{"num_hidden_layers": 12, "hidden_size": 192, "n_experts": 256, "experts_per_token": 8, "d_expert": 32, "d_shared_expert": 0, "hidden_act": "swiglu", "moe_layers": [0, 1, 2, 3, 4, 5, 6, 7, 8, 9, 10, 11], "router_score": "sigmoid", "normalize_top_k": true, "routed_scale": 2.5, "balance_loss": 0.000573, "balance_bias": true, "init_std_router": 0.00743, "lr_router": 0.00094, "num_attention_heads": 6, "num_key_value_heads": 6, "head_dim": 32, "vocab_size": 8192, "norm": "rmsnorm", "norm_place": "out", "norm_eps": 1e-05, "positions": "rope", "rope_theta": 4650.0, "rope_fraction": 1.0, "qk_norm": true, "attn_scale": 0.177, "tie_word_embeddings": false, "parallel_block": false, "init": "trunc", "init_std_qkv": 0.0361, "init_std_o": 0.00737, "init_std_up": 0.0361, "init_std_down": 0.00737, "optimizer": "muon_variant", "learning_rate": 0.00784, "lr_mult_down": 3.0, "beta1": 0.93, "lr_head": 0.0052, "max_grad_norm": 0.5, "warmup_steps": 50, "schedule": "wsd", "decay_fraction": 0.699, "decay_shape": "linear", "final_lr_fraction": 0.02, "batch_tokens": 32768, "max_seq_len": 256, "doc_mask": true, "train_tokens": 267600000, "max_steps": 8167, "dataset": "wikipedia_en"}
Below are experts of layer 8 (counted from 0) of a mixture-of-experts language model. Rows are named gate (a neuron's input weights, with its number), up (a neuron's input weights, with its number), down (a neuron's output weights, with its number) and show model dimensions 0-191. Each number is 128 + 24 x the weight over its row's rms, rounded and kept within 0 to 255. Numbers have three digits each.
Before each expert's rows: a language model's description of what the expert responds to. This comes from a sample of Wikipedia text that the model never trained on.

# expert 7
Description: Opening pieces of longer words split by the tokenizer, like s-, f-, comp-, suff-, ass-, usually right after the, and, of.
gate0:090134085152089113136163124135115142138162147148152165094140091139112131151134174199155155133106161116149149138148123124129113119097103097106168131108123145140143167136099100155087134164155146166160142134114113141173120146114097150121151125127118139122120118139159153183106111130124155153111109123089128113100132142132123129147129148132123103093116205131089107107131111190142089113135117076131122132124122164103138108128148155123113092099098129121120183121121123100131143127135141088140107134117101137159140078157111122113128134116099152089105125153113122143165121071117143169
up0:161124118145174127177148120134106121178093127164136104118126138145127104128109142117119112129116102145146083146109164164115081149119137130152157125106125138116104077119169159168110104142140168112136132092140165132138092110115108165160144162159144125114125163129114136162120170115105117126116120113127132152118137168146123126115104130107111081139158130156151094117131114134157097133124045127126138166109107147119105165129141119163102120110152104125178121111107130149060111135168117147100131103105085122116143121138100102099131122142144098158099117171140150072117115165118171124
down0:177140140110117138154123180117115141111124152135127147142108140118130145084130128130090135117150169094103153140129132161129096163120153121143139117139116126129154102120082105173111148106144117103128122129155106168120152137115137149147136157123144164191128178139153118166104088090108136189120084115108124108153104102132149073093168091116142132111106151135080126096140121094117142153077113141103088130134108097124151148113138143122134122140137133117130167198104083144149107135121104130174153102115181146104138118129120111127118146143116146130137143150132120081165132132098099170

# expert 14
Description: Word-initial "C"/"c" pieces and award-category words in film award tables and prose, e.g. Code, cutting, Best Art Direction, Achievement.
gate0:135137150099109106120113134181149142119133155119134151141123081166112096140122168161133119132132115145143156070148126129142144141138115115120114122117142123150082146114121141125087127122077145132074156132100083112124102118113150102152150108132109157147130129119128140150089083147164056112107115106151113134180153121132129149147110109131110120140117114156139121126149123152115127115121162114112175156149098157138090105054102117128170091140130165164113170123129072090114133120150110170116163120183138109130130170098126128144176154135084111134143164149129137137136142133137112114
up0:160120104111121122125148085093096104110101109117117114124116172118136085153130112121124131157175078100143108102134113101163088119128143089102151137110132090132164134116108109180103124149165140147115146117107131131123126142123148107063129148150091180142114110125177142098123179160128129117119126120159154134152148077132107148125174116135147125091138136090133109091091156097132140087165153137151125151148083110182140118143155118171096151106131155140153174115105118127111123106124137125070105143122105115114097117091107152146118139094143113149146145133106093131142147140108111140
down0:107127137110093132110148130105136114112115109139066118156144152145128122075154176132099108109117116114091099156152101131159126153125092140112084105096200100171138115093151114120135120113134118132153115100093120109158103201129124096155117156152099193115151111155118131107127124122092133130156108128127155141105125154128117108127138129105131110141110127115089090075139110102145162141115151095181166092138114156120128118147171133139129125148134128129136149119140138137098123107165139106156114108125095113142085143133145106155093131130097124141143099137091118155142112087067101140

# expert 20
Description: Club, team, venue and city name starts in football and tennis careers and tables, e.g. West Ham, Montpellier, "(loan", "/ (".
gate0:171122149144122096104138118105132110132138146156152106116108102138126126106112130123122147103120151118116111128158127153139173091097080110105167147107131126117150107152174116130100125159114166118127128089140131123116113139116165157167138100124101137135197106084167158134108108122135155139132091141129133125133120103112137168120135159201165120161123096123095063116139127108148159140122119162128119111149175132173127143119126151080104112156141148112092093116116081126098120159159089131139111139119151112121133161172154182110152129102126144071128105132175128102114125126138140152
up0:105132109125119121075163101150130132125156095133071131113124136147141162142120112163123087103139132120107121112097093128121178155136110155145110128178110138151192102149143118115149105169138133158130140096131130115170085134097142131114168101155108132151136132151172097135161134082132106139117166149125149118113108144143156092109147138154085131171090148132173123140125071148110118117103135129140107125156142141117070114116132125110140142093148133102152111085099117147116129136092106145104157099130088092169131146109127169099106130142107101122129134107137127136138059133104140162
down0:114103100099131157150099141121129166152157127176160130114120117142098126163108125107103108101139122148156132152103128130123134086126168116158163120115142133130123164157152183084124102163120155132121085096099097107104115071102164091138100145108141134132144158134108185110103158164131149120138147105176127152107116122121145117118113098103103158153099135106133162119121141142118135113107093126133152083117151105110119102148150137081135099135127145149143150113152109136170147134133102123133129143122146135134128133124125120099137144137106054117132086118160066143145164177119173184

# expert 34
Description: Capital first letter of foreign proper names after of, in, and or commas, e.g. of M(asego), of P(unta), and G(alkacyo).
gate0:154127135115167161137134124135144104135135140154116087111141162111163130116133124177131122142106130154138120141144081091097165113106125100147107101103150135103123162098084134159181162179137136084125127098143111106096129092166071102148156150126116134166115159144096132114092076129117131157045139115156118118171146150138111129089130127127114143124161135151136149163140136134125127115131149129143128183102152126129135132116150173142118160155127128122138137150122179150113162095066131154121079088098155110100111132150131130143105117143108117114127125168115117141118100112133139139
up0:111140117148143117144137149125097119115149138117077105147149112075105123163140155114121114120124093191103076113135125149114121139133120132154154150127132088136106096118113149096130112134091104150147151059098125158118131140110137144140131075143137118078128133096126114152129132093101118122123169139127106119131112124081196100139107101131093111130134172107077118152141160126144117168132125138131109128112130131114107148141127131097179112095132130131118191158109172131112124133148090119136087123170099147144125119120119082139130182149108122120085094118150121149110102130161180105
down0:132087132136130122095152142122144154140146159123117148135120156137152127129151108136101109122103098100143117188132177162192110161164125136123158156100141138093100154118126126114081134138155125108100098155127140136088116126120132111139124145136127094142138130121144182080130149132105169124164162136153095148091121106152087121169118109160151130120150117183184147125135114166113101130118110129124142137150121144135121135178103096129104154129146127126141139128094133137112167120135092070148125142100126100139110146097098108145119126147090161164108137194093153135104154162092143159

# expert 47
Description: Latin species and family name pieces and author citations in taxonomy lists, such as -idae, -ensis, Allen, - Order, - Family.
gate0:146203158129188111169139113102130132100129131089074128149106130131145085150147150121146134109121158084114130126121161152126098155139114139100121129152103099149102163153105154152124112146104136125121131149128106121182151168153123131094135106178148189128127145136119137143159120104147134116166079155080130141110163142126128133133142145157154135151102158112111116106146136147143121131122135096154121151155142145160130129112157120131193102108093092138131166122148137111156178153105125128130102149141155126141162115120091114123182093124128147120095138161121175113135143143157164148
up0:107131087146145128107127145132084171129147170101123148149152134123127154173150159136143175147141143154150176108119134084150108168158129125143129147111141117103109130155123131120152129113126129179097111113146062145117140092098114169162090143130170129136128138119147130134109115118125134115150140156108131125132108133116137138084117098124154090102130130132138099133079146142131114159156137114097124136119177151069131110125114128162156138138120121167146120128156108140115127159140110079106127177183101138043127147162128140106145138132111128128115090112063133137119110139134186133
down0:118119153129151148170131138164177134075116135085165136155072090091103091129119155133095107149137125136110128114146114148157150152057117159133135111147147162132111130127129098120166164144161109108104121139156139125113164103098121113089134116150126108142141150102150147115151134082120126127119191183140139133192138110118130109153117127134153146152134145128147141137147148144095118145127153113125138176137108155124112138107118163094138113147124148108122106157152130145119141131114108134134099103156100115123093101124152107116067090124137097148122152089166150098121107165078104093

# expert 11
Description: Words inside titles of songs, albums, films and books, often in quotes or tables, such as Love, You, Girl, Dance Monkey.
gate0:174123116163181163102118134097127157120148160147128158165133115179130188161110121128115128138086118136146125133103163104126144143149128135152137149162163071114125130153150131105121119122131157165129163131117084103158151111143155162156133144115164075134110149137120134132132101139159097129109136144108142114118101130108122129100111099142123112117163149131132157147122106119134105119128142104141135074122107168113180121136131110132166100126175111110160151096091065137131161117118165104093088172151135157087140128150144158117085122113094165106117130093177140128124121127126130107
up0:153122148100120092146182114121118117082142155142123083136105098162110172128116109138129111187163101125140152122078159136133147147168137119128112149130091138150159061087152141150117112127088123114133160151099114116152122152138140136125139090117119081079116085096102169132136156104144098108127133097090094125160135163138095090143107095073144138170107141163111110132115111118147143143136130152151145149131100141182111124146064108134135121141107134110116147122151096136120106151142144111117158081125161108109145142184138151137142124150129103132117144112143111133117102113143121130
down0:153107148133102092113124069168114107068152124083091115141139130105130130179140142105125138149139131148123108137107099150118173099098079125116138111153081123135111154080106158126119132134118155138121129123129110179082135113156112100166104132105129149138119152147128165122137120097146130106135149098119111165088167128142129098117136139155103160148156113169144099161089088126120123134098125137095130122109151120143135131169131111113114154139063141145099133093148145151101122141104108109131173115151107132127133116123144103116113108102108177141169134145117126166109122195181134144

# expert 0
Description: Digit pieces inside years and numbers, mostly within parentheses or date ranges in bibliographies and tables, such as 1'916'–1990 and (2'023').
gate0:145112166120138114152121101093142112117101113147188132123162105122140114151084099098127090159156139099174121147087116111111138137129125122139123114127113133153100138134099079141155151117114108134106135139109082118126124099147100109113191108159156136136192096110086148115126107158114139161096125111120089150135095122132124153140207161127176146144146145113103123139157134095134119153131151108110107136148146112148125089160090099141078129158128150095148130122162109129069154083134151126122149101162149130087129084127122110110092148117158109126128135100133117137135095115129135128
up0:143103103104160125135147134119154131179141163117148132177161156122154119111128136118096113156162150153124132105132106127137132137151146111126086074099160136142132124119114153117149122133197128099150133097072106068108152128155120114100147125130102152168160158148097136149104128159096092155121083157133183150177108127140149137115115157111137085138146142170121156123114103135102137101109131169100128146154167133145145132112142151130079145175093135109144120168121122150150131126120101113108150154148099094087111110151146138156127122117105112126140153122087139151101162115164153147
down0:125114158136176123117133159149131136141148156181135127067099138137120146113077105101115143172123134128111160160113116126180119149111096164098121137143130148164119083151115121138160121132126077088149148134120157108132139178113110109136124118113134122100125130144110122132160101103120142193129140112126108145105146137163114122154088088166079137138076091109168137109152153144130132109121117115146095103119088125095170123128146118136103102098125123117129149168097172120093138109115105148124124089156126132164068117135144133130123148098109113139143114147120157119165094172139100158

# expert 3
Description: First piece of a person's name after a line break, table bar, dash or "by", in rosters and infoboxes, e.g. "| J", "- K", "Preceded by:".
gate0:142169127154175136155120131113112131125135139141139094134136102143148116126113128155146103095091139135132087142128117128130074118095091164092067146179132143131123160157102126121176090156110091133153081119131097109096117143138158104104118105160127126153149120078141138148100119145111094142099134118129113113063119121157089114143140130147148102129148087135148118115124133109124109146141168151107165111119125119179136105078105115129138080134128163090126098098147111147140144133093119176166104116120161118115092174139135121123167135164155130112147142110075114117158116151152143132
up0:090108152090119151126148135120092097109133142137127127173108067123129138099126139130114189097150139119104114116168120121098119114126092159128107130098137164105175102145108110153116137103172113109126146110132100126127193095159106129133115120143119164139143132148098098128192122092146153099138093139140132118130157125104112124117132099152133123139110154095129140115140154095095092103143161106152117101151100130137138110098156130132132151172146110162137107141101097156123102131120114109170139131157103115092095155098147109099128168140141099125111081119184137143187121075153116126
down0:110171101118134154100100131164167089157107071139115133086097126130126165117144144139133113158123138137153139100161071100144157118115145107119115090125142111144151104129125109110107125148080112124114139155149120133115143116109120082126122144127065118115124117136128115132165088122161164137100139127126150096136135094141129146100154129099106126148172147162130157084081115125153101169126133085090135143120119169121086109154164144144149168098138136108080125130126127049115153145113138120131118135168155113107156085107113113143135108074140151163127111119125135158140093153108137118

# expert 9
Description: Word-initial pieces beginning with b or B, plus syllables like ab, ac, ob, in any prose, e.g. "b"igger, ground"b"reaking, "Ab"straction.
gate0:092111119123118125100167130105099118139106140091128123103174141146135126111132109161182115104092175135119130130110102132099132088089136090102107152115139127102083090114145110132136109117097175104083136090109154123167100162107128093070111109113101107074123170144101103123149136141128099130141107116110137138124151114109142111143129137125167134147137149118123160143154079137142082089164114105147116148105138138132108108130117129117131110102085149132131106137166121136147130157145168139173145154149139116160175122119147124148145147113089119083130134153064113125126097157072114130
up0:094079137103095110114121125171148131163117089125095131155154135164106131150117164123093080094107080138132116108145120128138119108126153159109153133116122122149097100077146142180092169187144094151124133141109139137126135136128090118115181134132117108090134181118138109177091133102104096119112125116132139151150157149120114128108097126156099128158126119103082132132145162156159150128101087118139124132133183072142097125115111102161125111069112144117114149100133117112148075113116173108107137114122129152119131113125114124111115091137108160116143111163166146104120142124112138142
down0:095120131159142112081178119173114143120134153099158162135109125121143153124121125132099069105125152136110116138152120129100140106121159123105095146165069095129160119134145154134118117124120125130120122112151104134121114139120094128127121118120131138114169154160098137155122141131146109128167089138112156136157152144160124133169111094132116139151064163053131168136108102121109139135144190122130141101109143128149112063115149109151121129117130124143112074104100133119174155155114108147161113127156114138135181053152120136108107154132121114093156108145138086111131107132096133128

# expert 17
Description: Final word pieces of transliterated Arabic, Slavic, South Asian and Japanese names and places, such as -ah, -ović, -ai, -iya.
gate0:108108118103141189152143106106129078164122154133118111110094099141155139106137086104132167121140148116122096104177139118132157143180180121111130141110114144138140140132193125113130076180135103065096106126137138132132127118134125123148135135110107105129113129119118112130141115139116137110134108119076121118107121159115133135097133142053182157147138145118139125121126154131093146111157095161115124152155135128120121110144086130167131107144135150152136118114143105107116104149126103125161139123152099088122123115138116146117138094119126057121149123156111061168173150178133113143
up0:147107132116102140102066147121133118179130121125127121145117128138124125124123140127113123068098115060134116152150113123150169146137110155140103164146106158115103179103139133123152116137136162143140107119143108100109155111147089117150099102138130133093112129128110115122120102172132106121111148156172113119139150136099110110075092106106095136147138135124128160115142160101128149174155117132119134140170171151109139135143101090131148077128135159141127135147126145084180120149155134116129132143144142068178160122130070137108138144129100086105107111141117116118048116117137122172
down0:138149138141159143133162098129135108149149111135138138130108134118131154131155148129151145126139157126140118161123133165127118137096108103122151128093116072110147091155136201158092105101105121154142114126133130144160106152133117088164141162114112115155146110111111132140106117116118172086125084106167082151133106060150116135119102076132126132129095151156142094127164119123124137169122142123123083154129141121117094128139098117164102151127156156119113120158122157109135136133122136138096139126121123140108167099117122126126120142108140133149112138119152255136129135142133178147

# expert 8
Description: Line breaks and pipe-plus-capital cell starts in sports and election tables, e.g. "| N", "| Rank", "| Pld", "Albums (".
gate0:146132079123144142115145116159116070137124135122092151148114152089112078099084143118133165133111159115141132138145091143129146132130128130107124130149127153158127149144149125143138128079077116121134138150181103118116153105147109192150124134155129101108126139101079110107080093087124092125110139124129114182131111128156096151108111115126100125118137138137144177163125111146134152122159094118133117104119139099143126154080120088129145141116122114082128164111181140157090118119138119143092116136125151073134070158135094135146123099165091148086116138111100138165110105151107140123
up0:131132142088161098133152060172119139099106125127152132106125116118122104146161138134106120152127207118094127138091126170104160080093111128141150110141113197127062152143126103145132128134120152138152104121142105135117103126129139158085161137138127114151085130151128149159110151118135163117108124128189084143083107151134103094122133101139101143176106117086120120150127159150118118122126161107141117115132129158127161135156135131134112102130141131136130107162160106166170145097096136125090109143146139167108153087145142142134154133106160086132131140124153148159134135086121117133
down0:110183111106091113076107153127134088125142127143091104096110090116137093083081121132127163183118144161115106123132113120146160118089187137116138136188120114158096166130144138096122171131115110089166096168135088092132167143155140135144130124124102124149102151133110162135178087135151110101116135110137112149124138150129147146114117091158098166099152140091108118157082126100162098096138149108102143151079115160152156098141101123146123130082116116135121155115126133134125097136169109122126136141130132170130110139125106091139146099112112139117108125125122117130099116120116146099

# expert 44
Description: Middle fragments of proper nouns, mostly place names, e.g. Al-ask-a, Portug-, Columb-, South Kore-, Ha-if-a, plus prefix Comp-.
gate0:145134122099127137101098127084110141108130156122152136140119128129158141157146120120110158104178137158131164062165114076127155101076101136131102138123135152105105136146145094126150116153160148143107124175113144138138082123090106142131146144154169166127093125100144146062130141166189102165144158160118148114124166154153126094132126141120114162126118125122124114137124120114100149131128121140107141120117105119145161144150124095171118120142113133119119130144089108112105087098154113137136094175133129142173130151144115099155176054097135129149144146158137099117129109090126092130
up0:128138130113168150139098117110135142155175141161073144149098122162169127181093152156134121153169133125155118120105162114097149116167088156136117130120125175143073103122145115102111139165136141087116103119134114138116138128096130113138124098092112084106125085107120117133100134166046143137131128147141116142060133140112131145176126141106100108110121104150139146124135151151166119172084120121115133156146106172127141108083113147104124104169120161105134117146128128122135127142125144119153108152155139129145150123124157162153117157105130123114108135124152123070171136118116127180
down0:121125122101127140136119172180099090141151151202135146098141147159086103123126154153138104118132170121159138118151151158144109163145113138106144125109145152145134118174160131088103167123128131164130075095148127099153152131130129150158134121128143115131144120122134130163150136097096122140133183155140128090112099156129102160166133112090092127121153116114105124102147132084127059134130166154125138147100123134149083078142129083133143183146183113156146157128141122127153081133118129104145095147107080131121124144120136150139167127145124145112120158114156130110149109116122113104

# expert 38
Description: Latin suffixes of genus and species names in biology articles, e.g. -us, -idae, -ensis, -ella, plus "species" and "genus".
gate0:117150140114140155108123104120152145102153162108118127183104098155151109110128135134140135145177142153106091099098092063125106147107164162093139126115153176136109135192089155126151145149136160134114147174149134131167110093178129154143138142119139143117186136114116173098136141109143149119134142131101063130124136152121097120155120104142118105112127149111143120142124122105116136142127110151094151105116146139162150144128072131098172163191096126168124136131116147133106118127153108127143128125100109161116137141155126104136108104115124088124200130136145120178136127138125124142
up0:105100134166112106121146134148133126128185140151141130129148138128177117134157136102144122122126118102159168093143091148095105116117115120150183126136109109161153106155126159175149139144118181138128128092144155072122109148120127171174102157111133129120106074130168144121151116145130133159098120117125111152126100115122106160169148097149162143136105149103137078137185130128144149161108122106133122133128100140114102121063131085127144123130122140123100178125097116151126127156095176136118116148137118150128153124152134198124102131124150090138175122093092128118103119164119139117
down0:148166164103123160125180155132109123141157139113088138108131135115129099161113143128108144083118143118114122112151139095072149097168125135123109124131105102138148127139127126086127123112117106137130104108081136117124132151131127138098129131087152130091127102148113077099105139117093162154214154138161148162162135104163114104160108125100167136128125146095159078112136110081113129142127111110108126160134145101103145155121116132133090149205150128120143148110124095145163131148127107151141164161090134118091128177163136128117113116116127185117141139119101143126150153089130132115

# expert 29
Description: Digits completing years after a leading 1 or 2, plus month names and day numbers, such as 1969, 2011, March 20.
gate0:126121138135133104126122147075070157147153171163084140091132157110109114108148109159119070136133135124164124141144149130112096140148150110119132142143135132145101129157125110124077143171076131096130106143110172117125143139127147092148138107126136133107095141065130113129107143155130099120082130121125148118154141084101153127099113130141139136113105146118094125145129140147156108176169135121082175151215115117107110098141113099139111121125114113139106152142120128080089148143131120110177120088164169122131131137134144124092156154118137141130093116130141091132161130126123076120
up0:118144086106074135075126140076090130125132172115131107135171118152126129096157111107131152112143107147144104133097154117105134097153128112139152113121157141122159133112129131101121165104131103181137137153104114132126162149103111127093156152126164114141121114140141179111083099152125087100084167085152128131167161140100091126155135157160105134105096110117143116134091164155122103132143112136122158142179119109111140097116122126120146140117150114129140118117133120138090135186130136149128147096080124122092149121082129131147111158073155159140097124174110075120147112125157134140
down0:127094126135158136114164108145143136132077144126091126087141120105156135135145126092127147114099141097142124111117067119154109123133112179155121119087106097145152088177090138180154115129128181141193109168124158133103099121114091123145108145106137138114121083137134156161118108118147127116124128083170134129134111123122133155147149098092114143158140123143168148136138098082122167128080085138142151118100162120172142127120111138130107120131140146106140100152115139120136126118159102143110122157121142109120133102090095127074134068184138124158142118102125118115097122150139158161

# expert 12
Description: Middle pieces of foreign proper names, often Arabic, Turkish, German or Scandinavian, such as Moham, Jun'g'frau, Hø'l'en, Se'if'fert.
gate0:101103142111087120163133136135130121113141106137137091107076172129158161112064108129133134096106154126124193086147123145107090135104114139131107138044121137128147131132124107130103144164123141123112131149164145130176133159072099122118097077152123138131136124151109132155128126145136113105118093123137094137153149093098100125130089153114149113109163107111101120152140165145135139130116151116143132093096142124098108108109120156134104112132104103114109124114094172142126136146142096127129110144144112077140118125136164084139132141103146116041125123153078151136122119120166127148
up0:146079176103165133117099136128132122110130143110119183156101144150143174103139165129182126096114161138124131171061139152128110109150111115048169138133125103102119165137172153141114138139155107110123140185130115137141152125142115158117137156112130111139127149131112148122140131164104118144153125164094116144153094127131122115118156148130118121115113129109145099149117171151144113142129070146130147160116154143152122129122160161146125089139107158118086107159121094157151145134138147089123142135148114091087179110158132122159124098111120105128099112148166116150139131165134078120
down0:120114143096117140145126101155136080101137117156100129131118183119117120108108141139127096140112119134127091116149138112134107181168124109150149145131124107145083110135141154152145141149159125123143125156158170159071139145150127163137087130099145131139113114169115131118133098146113166105097109143142127155144111123116125151109063170144140071104096147163092132142103125159161133091157126158122078113094135169120107097122122142151116128120116136118132091145120123173138152139144180159078110175129145125122145103113146127189170118121129152155127178119132163119109142131124077131

# expert 39
Description: Initial letters f, s, t and similar beginning a word after "of", "the" or "in", often in road and place descriptions, e.g. "of f"ear, "S"R 115.
gate0:132124130136091149123085129144160117098111133089108149109108140143083094102153194103134104127091096146123128162135123117117167143134175146097124106101081146126154151132079105134096107124112123132122100101127120114168110172093127141085107146129120117148159163192139129151129083094124122152150135140100128139111146165153107143087167153140151094116143123189110153138121094104141153085150145122121127157131177123111125132101126176116162125143114106136141131079118164140133155107170157123127113124108149128096080094129141109124125123124143103095122138104155136111099128143100106141
up0:124124125127176130107100073124143149136037112111149122103099078181134142130148113127129131094146111106099137083110140143154153140176158084123121151123137132162116135140117112133142134109101127109107147100127141146160145133159142110114142105117098088140168140146135129151149141074145152107167125123070108133150104124110140125170140126118074129049132166127138130120129135139110128080110126118091142106124148085094108130128131109149136160123127069113129168090134146114130117141148111095131129091122151118153132095133125125165174129114122156108132156127114151135132130109154152094
down0:102180092114132105159154165164151121146108158120133108144140118124101110140090122114143112103156090156155123152144157161118119097123117135102083155152109101155109149139126131115112138142169134157116150159113103122134158122102142133091180121130089116153129133180144110092116139105130097149127167148095093117116154142153089130107155141115120133136095140126135105144135108134133132072091133093189117162196117192101099128111116091140097181143096110129146146178102138099074133144119106137077149114122127147097119139126115136117110144153142129113107154126142136140133131141099122134